{
  "n_layer": 13,
  "d_model": 128,
  "n_experts": 128,
  "experts_per_token": 4,
  "d_expert": 64,
  "d_shared_expert": 64,
  "activation": "cubed_relu",
  "moe_layers": [0, 1, 2, 3, 4, 5, 6, 7, 8, 9, 10, 11, 12],
  "router_score": "softmax",
  "normalize_top_k": true,
  "routed_scale": 1.0,
  "balance_loss": 0.0166,
  "balance_bias": false,
  "init_std_router": 0.0253,
  "lr_router": 0.000543,
  "vocab_size": 8681,
  "norm": "rmsnorm",
  "norm_eps": 1e-06,
  "tie_embeddings": false,
  "optimizer": "adamw",
  "lr": 0.00277,
  "beta1": 0.9,
  "beta2": 0.95,
  "grad_clip": 0.5,
  "batch_tokens": 65536,
  "seq_len": 1024,
  "train_tokens": 490000000,
  "steps": 7477,
  "dataset": "wikipedia_en"
}
Below are experts of layer 10 (counted from 0) of a mixture-of-experts language model. Rows are named router (the router's row for the expert), up (a neuron's input weights, with its number), down (a neuron's output weights, with its number) and show model dimensions 0-127. Each number is 500 + 40 x the weight over its row's rms, rounded and kept within 0 to 999. Numbers have three digits each.
Before each expert's rows: "gets" lists some tokens that make up at least twice as much of what it gets as of all text. This comes from a sample of Wikipedia text that the model never trained on. Tokens count by the router's weight.

# expert 127
gets: " ", " |", " c", "ot", "at", "c"
router:503566472529459497451481592476499537497463490419494482559543462465584547497514413554496530512429526533487488499520564472426463539482578502515507584464467548540490462488484476551498439501500499518527410505481454506468449556537501477519439506486507491554523547514512528479569477476505449522455502536536467565502481547526481469491422481476504458512466451544445517565532562494402535441513
up0:486510531483539523418460475454495557535527467498513524489555489536523486470514468549577513542487505511457458513523479423522532529506524523476531421554499509466510572479545473496470473467500546464501551514538589493468524424492423449504475447487491533472511490497549515461550425551434453421477451517563442542531532456509523432481458448491538546493477490470532455560436609509457547457450
down0:440422501458553508475497471502535524472479506543500500514546550452468523472532450430495516477496483453628482493575532485488450535495529543488535436511507540525544478519557558463438517476439462495546477482520494462475504477567450503538475504575432502504508481484457498534534431528401447500425494493501511497427562516480483438524455502476522593457464520519494578466491522568550460445498
up1:507464428643477522436559508473483514527540486479495474473566490462516521599553455544515505554466573548560491542490546448490445496498489558476490589424433515511507445521491491490506496528542488532474490481540477460581524502516523470468499559451491453527541473555453557475468520468519523499490573433526473532492525509409453467516441518508505522529505541438540479452457515471472484549519
down1:555484431490491591530532431469479481462496530443457511543575454516432418494489454467463455501462476516548503512600481466431504487549526544562477537533441526545452575557586564477532585529520514496464500539508495480469531482499477538499473528419548524574523480478517481531498457526452505465574546455492468489495521482473505538541457462489494506600519518488520470478453472521558482483504
up2:506485577457493455490503443514541610486506470537490543469538513482439412433503519521544516465469450519466506485485461492465460520478497440488457543483533588520475460554494548503520497500542429475545417480530517578409450455427507537510512472432473456526461550466498514475576453484508441440496474557522524417508532530524496523501494470457468504469434439508485475542466480531515535449555
down2:517538503484514556573494508567520525497458509409529550483492508500516505470501502523483460434567473549493479520507500527472489578488527520520539498436500536479493522580579469413559585505484434451524467518541536508466503549480464455474547471513450475501431493453459491540550557497507521510551473572435523491530504551464547486548582492480460435456480512456525582479475438484541408530450
up3:501415445524539491503440445522490474452407508538472487549528446490521480501527489532508443475466481532495508567491469429572504490549505579535452554573439411536534496603426508506477504477454533457490510526521498512584461505425461448497526497487498477481550501504510469518442465484479562470499518571545569476469527550531519514446469466492462502455487483506468440497507577422466532478507
down3:433489461529479515512445488493509456534490560469570469539476519514490512477463518458607505495475472497470525444510478536520500548452528515502464552585428502512514485501473539517518512467504479451508537519479513444549514501450503509625597522500515491405507553516515489512501430575513504483527499434503364477539520484535547466483523498492466462456516457366492511487541504520471553482528
up4:436574494476516502464492478601540455484495486513527495533500577486527583551450471496442503464523470573571531425446491483511490546561514497501547601484476522537536545517441495451574470513486481592466460486499493457555466451521420571473504488526476547516498486509526498487536506501516484494567493503530542550424484525548500445526525514563533528484533509479464513534532546484451430407499
down4:512467505520463508482468477472492462498518523329502467522560523569471493509514521500505472509450480421523496487628512512512535500462667472468459437527542434518515473468502420546476450436485543493511516510503489524556479545528480521460449536524479490507488543497500478480483505484505557476510527463447496467470522534532462537532501473488486506547510471526538500523499513501371492489440
up5:462437474521474500466501542497554597450450582467488489520495541481530484475510494542466520510530453508541505468471596530456551573482507447422484499543569499534458484586531477476530518515425497502473483460447460570494508511544559555509530540495480507578512492492488551487517492480510493535444528560573505466509455569456459456444475512475525552487491512554428582521464520492570533428466
down5:414551517446531508637474460468466535524503541508475556487472487514520504460531447509502490441498481530497533491496587487495550485530461527535504440514486515515545478469476379469474502447504458534499484481522527588490513522538550469508534514510455462458480455466470449539479538433535503485422524463473505456456464516381447440480456524459485539509558441486486508534507540522555445571492
up6:536489544528546493500449495529486536468518583484441463498486559486506542483544545505464511544468459440505487518454564586493497558427490469420478510489557536488461469454446543543558474481531447519485503484456539576472561439540471492513509536479440578473491505472500440447513539497491452555524461424547450527430561551487448465420435465481508493485508532568467546453510445493536481497477
down6:558493462556486488428451489458545479496494539481443442528544464535551445508469488493479493467498505540441510520482476432493551506530445479479507477440505547492450518514434489523541493452498478589563501463479517502531536507465521514561500532537453482540469517508522453479540478499454507459453494364586453552531505520487539452472504461491500485532462395433479591559496511424569461546527
up7:553516576511497448435554451461485533550457532535528483487436483475538571482442493485618458430453540518512474469554468430540469526496486464537468545533516551549498550580474508528576502488516479534488481488505527551519461447518499523516396481465529434478608496484515525514425479509511448491486491518474548483485496480533456458482441472413477541443446497522471495486566512540493501470508
down7:479545455543520425517439503495531548494520524420478490504570415563467515467458573511443480409580493472510472556566554546518455477527564476485569442534479600466503467545535406459488413525489443495499536530521477509520425494429524497493499502460528504484475516504527488535488445523499474482503544485515512479566519553540499498500561489531503509563466476527462479452566544470452494527492
up8:468515472536496559535541549480446522440483461430541487523468513457487534510520466533468567513501432476520541519469541442446498544532546489489506475535441548543539513502505415528505446397585470466395474586492480522491474512513517452516554425483563533491481596501472576459452541501527499560469479442464539491533500519517424445574520445476484483480488514521525464528498452502475493482496
down8:509495503479507537509529433485496598542464476452499460564547456504507532463513507446501502499543485439477468559509515489458542462508569505492528459506416513536532469590500534531415477450503470495438507483524462471485512490537544551602477506486497487480473575471450561546535595463479518507495504435495487489466445453463478536500561502498483461533588554486532510431486512552389556516466
up9:485509495471521438425574436612473426471422534470533447527493495481522530531492489526504483434459488459509501455514456404472518520475552596564496486540474556549487470478500494524470474470428501483509503514447537519505439465417468463479505476451454535540537494568534576510479456501498443571492478490577519519553571534443533445567488504518491529541514489479471475507505486452500542524472
down9:519502536490517485491516547459479568504575522399504541501531480569478544540389501456485493448540457570500459490579489454518497543482470486564471444559492484494518476542559546422533475541463562438557539448476501451440526585498444481487501511484522479535515515459491564562509523505452534484491490525483435588486505572512466501503543542502555506466542537513472459548457548467485545536507
up10:462484454541422481518486518385466442545543507539535420499582475471462485476417464558520540527475486484499505472524494516479461473519499499488576528515503457495534440481561506509455425469499595424500483489496480544493550520530522489503477457524434520526440524499512509495526539497510451592456482533559544532498500498555550553399485475522526488548562487524443446542532448464474559456485
down10:454447522521470511510539603529495504440471531495565580511456526552491497471514477500502405525529532462484496487566538498431552492519460508465528512531514458421495510454453525521494537459466439402546474587523438486512442565492471506535468551555521503520405478418465590533465516446518480557518480484490473510499480476505459467511491496539442456455500493495551547498530457422519509453493
up11:554473452409418521463430432522448542496453580543467462502542479525486489529538466438447446526489496555486541500520553490470514476539501477529518565507527456507453454486455463470504573494442456511422471498447455555438458483491434574436560462516472495494492528557500507499511482487484493508486474572560482457458513546424486446518505509455481436506540483552483518496486518475592567506487
down11:552438472495527527444522430496467497558468488542454460493499568497536501484536512427428490380519450553502493538576548577477534503444441486444503502537572509545459515489509502397519490558516481514480460495549481537509463504465482494495539506516476408527447422457504467526486476503448503499500400452491526516517524545491517498455529455475495495525507463469500577482556478404510518549533
up12:533485449535483508497571488546479449544491477485524492457549510492503509538580456522407472554468525519487475532464486513511509538462519476497464534532496591522497535474484520475526439522566534613437503544478460534462539522491511414457492522492542540514564484499470539510582416490455490495423506502547467480474535617453462470461465516537485524522497540462446502400544541451522488477452
down12:524515472450451440547466509499511494480487504540446428478593457571584459551571473502444505514508485510531416517555497512591425482507405466451496488517483543573517573513561437485499518565520490489513581463511475547501537506450546513530425472488532534538542479472495455557496474436559526460459443513466500500443542511513472546573508479507475507489531462477518509530500447468492546496498
up13:479463527555561547499441547490512620495487503478503499530526457441558549452504436583458579531459531473459548506515510459532464478486474593539481497556538576491538532459522466556529502583515479512522482489479543540525504485472533560523493535496486543528485392525504554506516510525560508478523593485563485533521474538478499521550460490429513475516455475506495402493503448572496514488479
down13:430560514486412455448521469490438464488553546495536460468450482519448503515487501506408507469429440551530483504514427446481485507463473514520533514462515569498468468440508472527564457503454486528512491452461548573511434516508463542500475639539507596532458481422467468466488469531546458516439470462467505546508546461539456552513467539513493443477527517540449485495487485531470497474482
up14:502563519515614453522472467408457409515542473470451516477506435464550483543431441547489476489543537470500498463509505505533521521475525469449459525468526483488523473556451452509412468488493509489491488465520540393474452517528463547488468521567525548504494497536522580586542559537572469509521544478504501523534445535554531503536459535456515426483504525478432516558468472482482516556525
down14:541511536587525490622493469464455542500493501454516507548480512539460514469520529490483449573591539551528580503490488499454521531509514527539516527473471554507503478563537404510464521512481501454483496621455493521516472428493553490505499507512541546521499572564526500491484541426601478548509493557469531463466554511473465494583526494442539509498490522519452507491557532554528500473447
up15:500528504467497485485433537441521512498475523506434536439490525505579523449529471503518524574405432519488539467490506487554469502503480489479458458458544413515498445507504449567403525520440575514462453447505421491534459504446625467524526511496517449465524488482466462479503493526552494488509528533551475453499563468561463553443460545469483426546439514490484521519453524470473520453522
down15:460522605500496546425500461536506467470561434599530448481489530450522520493487496458448448495530482590553498471516481513539423565462495514448529506506493476499540479480490544509543504484519499399476424495560499542465513566517518546592497507490564495417523445490537490476480502471527522498486499529520489508550431535529523550469490495454458571467538569480511463431497526428499498570496
up16:580510485549479464441450502483498433419506541466476487506509470477542521461547498444496462575567460480534487507487518562494403644526490497518505511569468503548502497397466455496491607518506543487499509558529461494477443478442495508476463570488457492486496517517465527500569498487452526491471546455538521471539510502498568446561513543507459489541528464541431481557462493474512458503488
down16:575527531575439478495522567449518494503449451536529532544485481495535442487532418479489488473468531505506493518513510506484429526503521502540444459474466489453453574469533503535558538509517514553539568555473470497501562484463561430620464581456450394461528571474534471526453466528535491480506540466583568562542500513493498497501511528491498492515515482512528530547513512486441461438459
up17:544487514601516540532503532449439445533501452407449525517488541484499612484558490498509538551494479567535507529548526546454518528472510557524545498469501539406519524426525516526456518480513518513529454540435464391467506546482444446440537525502535474491491540468520469473547486506508462493511551532536446506512497546459458470485502505410412493503531556490533488545461530530486489475576
down17:525506471512515491533488461514522497451490482519501581504534518594470570477511446425456502498467549478493529494603494497508503527478531510533451441417453490503487469536451496437582538490515449527515532524450449530516512543512521483514520568523484488534590532429493424497448491502431416513412463447498477494484513445529476505511436499451476437525569544533540514435558436523461521541508
up18:457551477485556493470510533494474505508433541550521535475451450491544538530407535573614514467497463559507448489481486496492545532538505512518535561529438581573481498493510530553555442481487495583515479444434504452515476499508492434465446509434466475514534555555514499464478468488486454530542512553561556489504479524571554555541462513516545515529518413507482552494499541579487539486503
down18:497474421455578479556454533538500581504482475479479528543486473514533464563522445517483570450526471550531546498573515417554510507524447515490475469559502480432566487489552486511514579477425561439443514502530528534454540532490493457542544512457519485479508552557518461485458569475390525485560508492546559485561475505522549482518540549488477444513562493538450526491470486461501458500472
up19:492395484584426460519534458450451591510450542462560451479510463495502552456477499497447574559534488559492500460511495568469462570452457546442554511507453471502543510474464502527463463531483520510508508475444472511521501556446530486550501566497454506438515477618489530542447530446460499523463498564476440518469489565482459446475466504495533483490506506512418513463514534559513508487522
down19:520508481546462578517500517521508413582536501504550525540538383534474591499533521522485556545545499537553467511602556549527538528504490484552511464528515563527555469442527475472512513506494536497486560522510498456427530471479520513533469535456466472497479504506489578455458534553426486606553514498455458524514546485499498496477460444525510501484509551537530513468470508471553530541601
up20:379453461502507495486506528453481509501475617519481499505525437512504454495545486554570436510490459458473471455455500430545579563484488470540438475513424477526449449445465565556524454507500579510534437493467505463470541521484513532502452464494492538484518468492563414470529470504489493506503550523466505511483565447485552513526551486483513462444398468517464506541485508472452517429490
down20:477498501475505504543493472510513534536519500566528527484528520561420460546479438496507552559487476559472489463551396509521473483525516555557442519442495435544508395448488520580526476514526477515521462500494537479427498524420495513653534461536458488493499502459494533530555536466440512493509494526504449574517499505455492481511540546530516477547498560574491533463526407514516478481524
up21:432524426562492522537531477537463458549488465517506448454546461472536483492519435496527471452512547500602513490505505469506581576464528492470470478481466466497422484479463495485452470442492573529470521538559517511592486540540458430423540584534483559475492529533509429488511510526547492480452503536558541480472500521514447554523448537476488497432469524494496443402490532450499559525506
down21:508499460467549539507503549507454463485505500489472470469412516547559520502485573473576449477507486600531480502586532487502485587491553557407457453490529541555486506480512489456492562523459517530513503494463535501514429496463482532508525568587499495499522495498547457456484451453455502435502471480555455450487583524479433523554441514482522484406523512466467524447541473476453468541559
up22:494593487526496534531480523447450475474527504482445477538453513455517479485529428547485453479437460472454498483478554497422524512483522514514478547416494475508441477483488489445443451504532565519496510494579447569468471514519541487439466475553468519471516573535470560464587493584496522389570460491477490485399468466525553526547489457483522437460497516522481436519502551520512489466508
down22:484518511530473465491455509496481392531465476465527467549498490587496485499506480520475530539449485461534433536610460493470427461465536505509482508464568411541480472540529481468465530512510495501458528553549476485462511511515499466418493494581515441516479546537516439577556419472532453459489519481456447491475501535497454477518456503452523433524464537596459440523541558530524511559461
up23:474471492546427498528511494487539561491476467497462516487551491418475454486404432475478500526456568460521518552533463508470495591495493506493523493497468511515577543455518432572552484428501514504540510535473545514493440476509526467482460509428430484525567485501489521549444475559542484452468512515507577504535540568480426526489448563491501488542526515547484576575514535440580504480444
down23:449501512483455439498573486478477532469457474484473467490493466495483461497481528466444458469453497548500522483572596490380490506501528549498532455542466497514480575578526520549525517462487517485527488550560543470512452526523541502561465563543456465526496519445489561469549433472495439412526464554538497493504490517534555520518460503501554522545451502430489489521505405439602464528509
up24:466533502540456455626519512483510408519507473470497510483442491400503496513515511501484500459478503511481466571522506469401474523420510513546541514455516442439466461473448505570448417514527531489496465521523458468463508537442494515497461530519474515500540512460422494484525410455545487510495468513453500548472502452560474500495499504541515449508500505517434416512451440542444571542421
down24:431459563472408540518453516521533437535496432521487530495501508502467585509437484568551517544452563463471485513468544484467496473454495510471441461492477525584457505464478457549479471519553429533427454496480524523512440495488524446582561541502510534535550564464504466533601523466511549491525534487493516504463516427569532459550442536526500506530520521519478506516456536527484575441511
up25:457436519548540519481453527496488600501518467498498504551530519492490501521524431500492429479473486460547451543486488453561461475394511512497467508475575470558450557484460524514446386447489522476422430514484482431501442490477441458505543478498485507431520493535584506464540457499490481403491500507537505513588551521575504504474472447428485529523533540475471490505504474509556532488495
down25:567463457515475522500548479545513427466544518527510481441514490559468520471455544506478558563532489480477460460560446519458506561513458498490418498517494566457504471480563493505481506517523519528451514503538465566508417466505522517577509507407592528461451478495544463446475478513490475495522535488541481484578468510451473530623456483443483570505520459458559575496466512492537532546558
up26:481449520480539433469484443419491494560489470499518480519497503500513498505532477524524502478521532489554469466455520443553461532392518525525495499491566540543483506520485508523496463551453506431459479566471527426421504535492515468491419493526494494510564470552547533488535527435474518466505522537509620514439504514513562510566448446585495462539459512488469468465554566601504526435545
down26:534499519483488554482494560505563424502578508478498455485530406406422479532506465512531445495522503531484518468556533506432452500560478521482492475503499563487414574506512481541464553498506439505522609485491539533495459534522467469541537436505465463481436434431552493459437525410549506555531452478510470533462513483507471538560466483469485541518524495500475539448548446494451474516503
up27:524483546497542476486447571510591486525497529477469462519506418494415557496455440539514533468414499519515525512481518486546486473529451536524429499483511507497483507512489461509493445505545614566490483455476480475547513530566575527541533470464534459522571499537536521542558441490523501488478482400617447509485505455553487564579493526497551465477475523491505537475484481467440538514466
down27:534571528458500434543476435522453466437540431453459482551489437484503488547428446493521471534532480580519479476481511527405523516572475515462487565450557495476494527507536432505446545478484447505490505451499502480431460474495535472504499462497471490550544520596502450525503444495476489510481474477466435536470442477454522515442534479550536585436497535446484451471490434533436550512461
up28:398538497441539464416458460478485494556474498511503521527507461484544503453461507568582573430450501515548515509493477422573499612479543465476507508552527497508497476489460479532460453511483513493501481457524546443443470487438511474518461485494450507500577502502522505476506509473512451482464545513576486506483477486549548456567449431541470507458453402518478496538428514591465526486506
down28:566498466546526455535486472498583503550539514546459431508515466498394525483532471482513546489506508561518537495590495489486498434470418506477501490531475534558392485477517484446535526525459510405492572454499555500439516449557504458566563477498475514488492488499440448498507496441450577565546539544501468507523432511513452536489493518442559508534509539525494525495519498561511423493479
up29:531442460559490424536482568519521506490554461447513541490493559455549504506525532451559511414470495510542442569477510503484521571489502488491471541526425540559532549501530529497515503451509426508528435499493444527456504509585552488509407518465521516578552514538467604488538450484502494476473565497517470496490532526465552450468419506548451450478557544504516521479505537475497552436465
down29:495523445488526475575504519486464531558517516465522561517487505542566448449454511491554545527432471503547443508542511559542524511464436454491503432551466518497507542550514437451503536455569554493508458445519529554501503534518551612620550482530486498488513441505494482448522469511440541509488502496551407459482478482519492507557475480501563450602521480525472558550500478468548505499508
up30:431428512466458566518459517492444549512418483474528508524528489535454465484520449504531543506434485533479573543498537431401536548524496489550556488531495527513489472461445512554472445499528556488510512424541462490514543498461492515508458528515497461508470498544548522445539506401493521507451486477411521465501405508570454475562562506450478563494441413482491500501556464513496477479538
down30:502482442450497584464544472553546527526529503627540521493463507501505522517491539508530516473516515474504536441558478506476480476456545511465483458547529456499481460460461518445466485456413468506539501540538502490438594441518473502631467570511538532501479514541481482530507493480405511496579422531446492542502470473501446431515495458491537503513469496457432470521451485492489511584466
up31:514532570462445475481494558513478518459482543474505483562460565479567487564423478537544462525491538481564491556533563447463502581508519427512501470481485440469547533475493528535422494557469498465451481565577518455464547485465524553483478543494508574558470515515507470465529489479524463488466519443464496492549558465480453508522525500470466507484509571479450511522429595594464448463485
down31:454532565524558510442502495520538498483487527523544500477477448510566526535451534561533427517546538530481494562512444471532439547504504523494528549433450539408505426433464541474557451544474545545460524576520479510574535461459501475558571507620413438512524506470464505531546488508465489496514513499481492518517507443494458464458468562465533527568502505466514492531545462446513521482532
up32:496509497476496528493478502573441532492481508518534438484497433435527519509458563527581536575562540547550434448490530420508476550570534488416530555506498472479510530530459513447511488476481477533554404520535488486494478464513444547491494532503471501484463516453463477541483452509512495514543458477510423448435464518572478464531492433469421501454534516501480429571553528463481496416553
down32:503543482477441564462547486435498547468524572454507457448550560526538489549495511496474500590488510490486463496541519481518508512447550521510540521429551432537479548480538457524485450501464494483508521519479493530510507543517425567437487500508513498521430532566391489532410502491544589433527474437424482488474505532506491506502504424465498489608487433494535464534456561518473524518482
up33:493506534527462472493475543451442543450455506447460543534470449553533518417490500504558522537450531453569517493490566509550453482520574485454467547459530534509506446457424489534547552463471474478507522502497517500552512437488458462530532507539457480549560511451422534430504498495491474582442496547465528547458447544479454481513525529425535582511574498478520512531526514459551460565431
down33:546506447506527548477476487515536566514422525470459492478551477562466484466491470574540438464579455423544512419534440602515459434529543470493513476419534527526554456441508458454576526525491448486537440469499474498506510453433554539467525534480537475540547565513519505494509519554491439513480528550538530543491478451527553421523510550478503527427467500515493490502513540478464494540476
up34:560522442552531513521461452529482531519479515470429491499548560420505504513490544495511532430473515481473440556467567527462511457544519485481572481447489510515497491535432429494523518496519542506544458525482543552488429511572560490469453555497435522462420492554549517495478507483553512515545514536444532517516501525414429550520481574534468494557399430492530508456498440514521556455512
down34:613499433487463453492486501466559580510586448476520604420470512441500463470483514481546507487508507442494522500479506531401431490492520479440532468543557524489454495485457534530497559497577499561493489493523486550460405513528467463482446521538505478577496476507498484500530462476503554487506531480477563498580436481488571512498406519496495501529520505481447547559488501503538507445484
up35:507485550520484560530502516446526515461486469480483526564463454439525490511523552477543435549456435466517492592522529475454478517501535534503493582546608511459494487477443538564483437529535479511468462489612565456542457550532504503537547503490474520490449431507545443513553512443537536516524426530467466471472503480567495599521448521429506462531430508521511514533544515487512517481482
down35:529454517503481473570503497578496484522488552510480427539465544426483562559553539472566446515559484519488542486451489437514436503526498500415445573513509502522558506487431493441486438528514491535521515436494493477574526543537460530536535461508573462480503542506509496504483463462511525503541488542479568510552574522564517500515577448571526473504532482522549454545431525528452497554423
up36:504482478513552572417544517487467477486488443437424579491489519465551556531475500477500547486524525568527489563428476479453495464564522570500476537526549502506505469513525472502535490578530474601543435439514491519493432458470481478524468520486491492501497551473435482527558453496492504574501465539561442467426555539496467482517420483482414535477461549485506478447567560482474511511500
down36:541476507491470497509451494474523525493510517456372483478563497500570519483474511504513545536503466450544473476526487513508477481488565452579510535475516526457503512533493468527516515548470512488501524431520602557466483456501447458534392440408518548514565433607519482546477507493564545482496472519527508499505499485485491515553505522594522425555435515480577534478453499453435489506508
up37:540487483495448490550539488503481516514439480510488460419570484492549468556498463550505543538467550492481551523419509535531488496543487631484540517397470547582510571451559513521465468505478466512530426474487462498425479535504525512482451483512537556546552482510565580515514510407527443504480512545471468492504507550499489499548459486466553477462477546518445528422514521566516521480484
down37:480591470428505456571499521430577432508517485472548558489476438480540448570499527528467481456520496479438463482521479499515520484469474546490522489449494514514573507438554518533556493454561559479616488495495482486431528423514487511489538502482501575538463522465499514467521512547480494475534472505482537478479483499487479402518494520526531485469559521586436464494489441423530416447495
up38:482445501507413483594519476518522562501542575487575547470505532464539511476473481498480543568511531392513483469527539608491529483459523421434559548506470472514456492463503482553449416470486494494522562524520523554520552497509517446475577477552465466478488451449535462547522458442510503532471485566470506538481529513526508522475495475440484459533456535507459559475481536447470434479531
down38:520535457544476431494430560521472525479532501554512524539498503497549494433514550442427459442529499492456488512566502570503517476441402518573498535468501459433521513464487487535533516452493517499523512460557556545504586529526483447408511486529593460505534540502537524439478507449484510418482430520514532579423480533478487448441472542575511525505518502491459497473482512549458482504516
up39:503522491480447507425534443539506468483496542486529472530555513525572437451497519486455516527485464536517551526470565523454547490462470552524469503410459512550465523589556447480460509467459507491491542447454482602464472496552587435451508532491500445496563543462426508473503413479479482511495537533479536526511494536517514515488503489490474445562498450525564597442459579532525511474490
down39:552492503499430505489520457492499481423538426494501516465556443459467415415538410421465488460495484548504493490538467486421418528479496443529507503462524477482581484470439529474505518462466525523489536548589508526505523543578533522508473522503493516508545457498484517583465439454510489469545426516515483446550402560561551513487472518493468462482509517565488492544565488469503504472492
up40:594474528473523504453450581579434475491474520504498442511554513467495523448546494532471533527523457417511439437504484507541462475577507450485510532493462544472475500443474516456476467477508481494546378516527501475515532512547463553493509503466494538537539532475493556491504474430492467553445465516479609513510491433484518466550546484561481444515496506537485477504422529413493501586464
down40:512496500488521521492507558513543511495492443474502493450425550492505447471514518471496508485481546524533537450444495479508587535525492524533544492472577496463485513478503535467448555503387501478554556414529526520518485481483480518534400475561435407466505450512450537508437535470480584488533437440452568549464395501441461476480461513464415522449517497497529498528500493462499519466532
up41:509486489508449526483503543493474454457553506465471590494493583524577540496477532521530542560468474556418537513509516492502537451501475554458444533537541523484529465514475559575452545513456439543521478497487540465453521527505526516473481456522461442473577401540481522486505544516495473518478431565523450498421526517411489471531453542527544515406513540550421524458544535521501475517541
down41:474530516493493533477523492412479487479538512553526466450506518508501571562612481514516538529565552443495525531558473496580498509532484474559469440561399522529558457521490520467534474539477479512448498480547464525523442576533447483516508485524493519476578461487514491503519510522452480520516467534500462500486487529550439515462463488535620482532480482473535522528429403511443536594507
up42:501521581471480480442446479522493531561377440500499486511477517494570462413502443483539519488426531495543475481489554491474452570481548494518495598496618529552483473518442579493555471558495452505552497512491473450425549444511568526535518535534511467505438467512515539498512484497515511466401477478494472486505473449517496485521494530551521519506460508458435450522470520447479474512479
down42:434507447477525462443460497580516623413484530454480463439447457461461492529559518527476479434510504455478512465553444468512584447547515503573483514540464511461428479478467509523463495546411546513520508540466513536475533455480546530522521545515544503520519514534502471460500524557479509515547491501522489574495474536469578489504512562549475487440451502547519477392512520537526554531487
up43:521506491477549531513408551460529533524464500546483484513533510490509540508497476489509526492480560522449457563515522477518507468445469551511551522451434480502481532498475466494483568483509471509516487450535507595499484523452501456505463496467456447472571477536436505546493483555434540456404516562493449545508537460462561640444449521478481474568512536492467528495548567516464517425587
down43:461477572468577451410439500542487470534483508525540497471430543468474396450562504515502522487502521551459510512568481500504491426609527451465484517523472506549471493481467507549525483532474488464504513456470495512516478503476544551540470465451465478452466533517464512493533577576574516501567504523530467471522507471524583508485593456551399526544476486492467524533499563486435501515531
up44:531500526528496496501473564470439559542499497488479499461505434464452494469489518520483533558532492516449519525459465487462468471543486499544481544480518490466502461410447527508473529505492575529495562486531409557419523499451496482546536455487514499487454522532466480450547522461434477456516426596464451480414462494464489439392455500459497489517535430481525540430464524455565493449577
down44:511519404478522520511436505511474528513466535589542447537487489468451511435529546583417506472495539454513466528582520488507456539476458445486540529470507451581482491521536476547407534576550550478454487533501468469490499483491475555512516552468493497523475415552536539490552494523477557501488512531466484499567543574523547418512451521519518477474544465440490429474504513432509469556502
up45:532473491602456516465395524436527534393419462471439541567549462483502507508522471512493477453473478481496537531492528463499494547618476537483471483549406526520457519478485415506532523512547517467444475527550533530540556478512516491524480510437515519530507473571514514475490514495491521514466488442508482455473566486469545534440453461498497479482519410502441496564489541447512470443475
down45:464505533573523464522486481482502556573562468489498486570441512568458506566490503436475455392485464445505525491472454500496510489520456526518518425493517480504479525500471522502493447488518514503533464519562512443487528567504579580537495437526533503451500515502491417510597498501562496439501605499484448477502488425574484487488529507585467510580477548459456522468518496555523486462530
up46:508515529489458502505445469497515482532467532461542575549550494430552492426468493538609514541454546495458550476519486456461439490458498459435539516518542472486411496489438502509489516495532498453542512504463487434562494458459432472502434551501535434544459528509551506454545521538533487533500513516508531532497523473550511511487486587532524498552485428448442538608519523507469536397505
down46:588498478557513440511473488503541476540434516452557411465506464512495480506425519529520477469500543446505538462612503549462444428494540522497534444479458464478445500487531564520489511429505504501462393433478507546514492463490498518552448505518523528473471471519528497503551468479545521523454469483577584535443557517514540501578569490514452478544491541501504514567528557496448470505547
up47:573455554490420525468510520508466479526476529471507469467484473493562586431533460521504466495496550553470487552500439478550438482546490471452553452460450479427494494470416548541434442487445472498449462474422491526484492525462517518504437504517436444466463460482539469509475509548496451464447461525473468538513463533473598537441463497510483429494430459493482525532444513421501475458521
down47:522544533416429505498496453493514524473523553531511535443439489444463446463512493499443543558520535566584562544588459489527524543412477447483493503432521494502461510487449541550466516541493503515527536478450486501486467471550392466509495482511504506445478430527423522435487507552510551465402442470523476464554517532474531477527542430527437557498500508501531488498449548482507490516491
up48:568594507497514489536516580498481521544505483458505494419524480515532554535415548556517500449442492533487482580501519483524508495523522477537496542505513554542478602442537479541529458497471462499563480522528499427522403525521519522465474493542480536506445533518507555484526539490469408534475461522591507463566440496530525556492478422509553522525475478502565529529497566508501549541568
down48:518483453456473471449501505556459499446466468575457532450490433512475459468559395526457566522539463469558474486528520446519535472481523485495443488581473488497493513515542501464505502513525525498514499565487495388385547586547510471492506592495535446525496561489499441522541453463418509568543538497534478446458432504453502523482500489524546521530533501530491510498498414486521472492495
up49:483551534508563514508491569475405476558472459513515534495530509533488482466491464498478541518438477464535551545496473452465511554418477578488517544493509460509468479464507521529533445502583529586508491494508462419509546542472484456523480475521512514513468447540564412560510487409552527480395482563503565451483519504547518446505484498588503503485480498483453548547507421519449513495546
down49:505595473426432563544449493504619499502558462570505495502461504544536490543488474452530490474534505484485538491528526513515516484426488574475438448572493568596513525521480469497475485453483537562503535500469509527488458474551513466595567544485545459509522515438539463549442497545487458498513466449502489444580522466467532494508464555502491535526462526513490455550479418474504516463525
up50:394466518478472532502508521561513511536519481473457435474509527491539493448520568448494579569535520557451566551476487554496505480461535528424462547521517534505530491402559507490504452504557554467469499504461441553443467516567507500502538564461475507481604525563511499462508481518546504458517514491479495543439513442440456551429472449462490478463495527551486476518479546561533556545503
down50:504552482498556538468493522448596429436467436454577489530453435520518466482552545437532526519476474478464552463553490577450503531580536472563518517564488554489483509471533479455465525435545486496491485497552481533449423485558527499565455517538475509438553496448461531546509514532450529495518528531498471562521470523577540480546460499518531498438469500494518462544477509523558441565466
up51:462473494564467452522477539431514523411429481436516516464513458461505548473498561523476522460476457501521527458396453513467526522476544485470438454494452476523551463477441440532515509543513473481454532469451490497476491512497486512460572531537434516519573457591495574493538421432570465488476566484553507468445505565520431540552450527446506482458471472507507447538514531530513518490519
down51:479527551462467502445487516470477476452562525490511465511548488479502517495487499518551583461475453491503388473549478528418504472565501484493569537424489509526451465455480461556452480532420525466473400470518484483436525461526494460474471498534499553504532482509521535473478473531477434541552512513497508491429423452630437515480502543486569426469560517542484462495447522517489532494495
up52:535473517551472445397485484452535506495487504446447461493484528527481535481449556478541526419438485534486496464470430559452559541423545474513513499482484447593584455450477558575494483466481461544470437485460493497490547518500522455516482562501471469506495468543508445505471497473557542398422480504493488448520521470551461493434482527446502505435449460455484526466523511436470526484484
down52:512529585546470483494423472485559547460436434517457481516540496458483459499445489552453499540473534492539488488534508425541538543470551512529553510569483516497503439486433552434524477460426473488475487567514545445526527483538566495540481523463447592475525505480437535454426483496435480542490505454444550486579489488571533459520519475543517443498469522492458485503559540480413484490497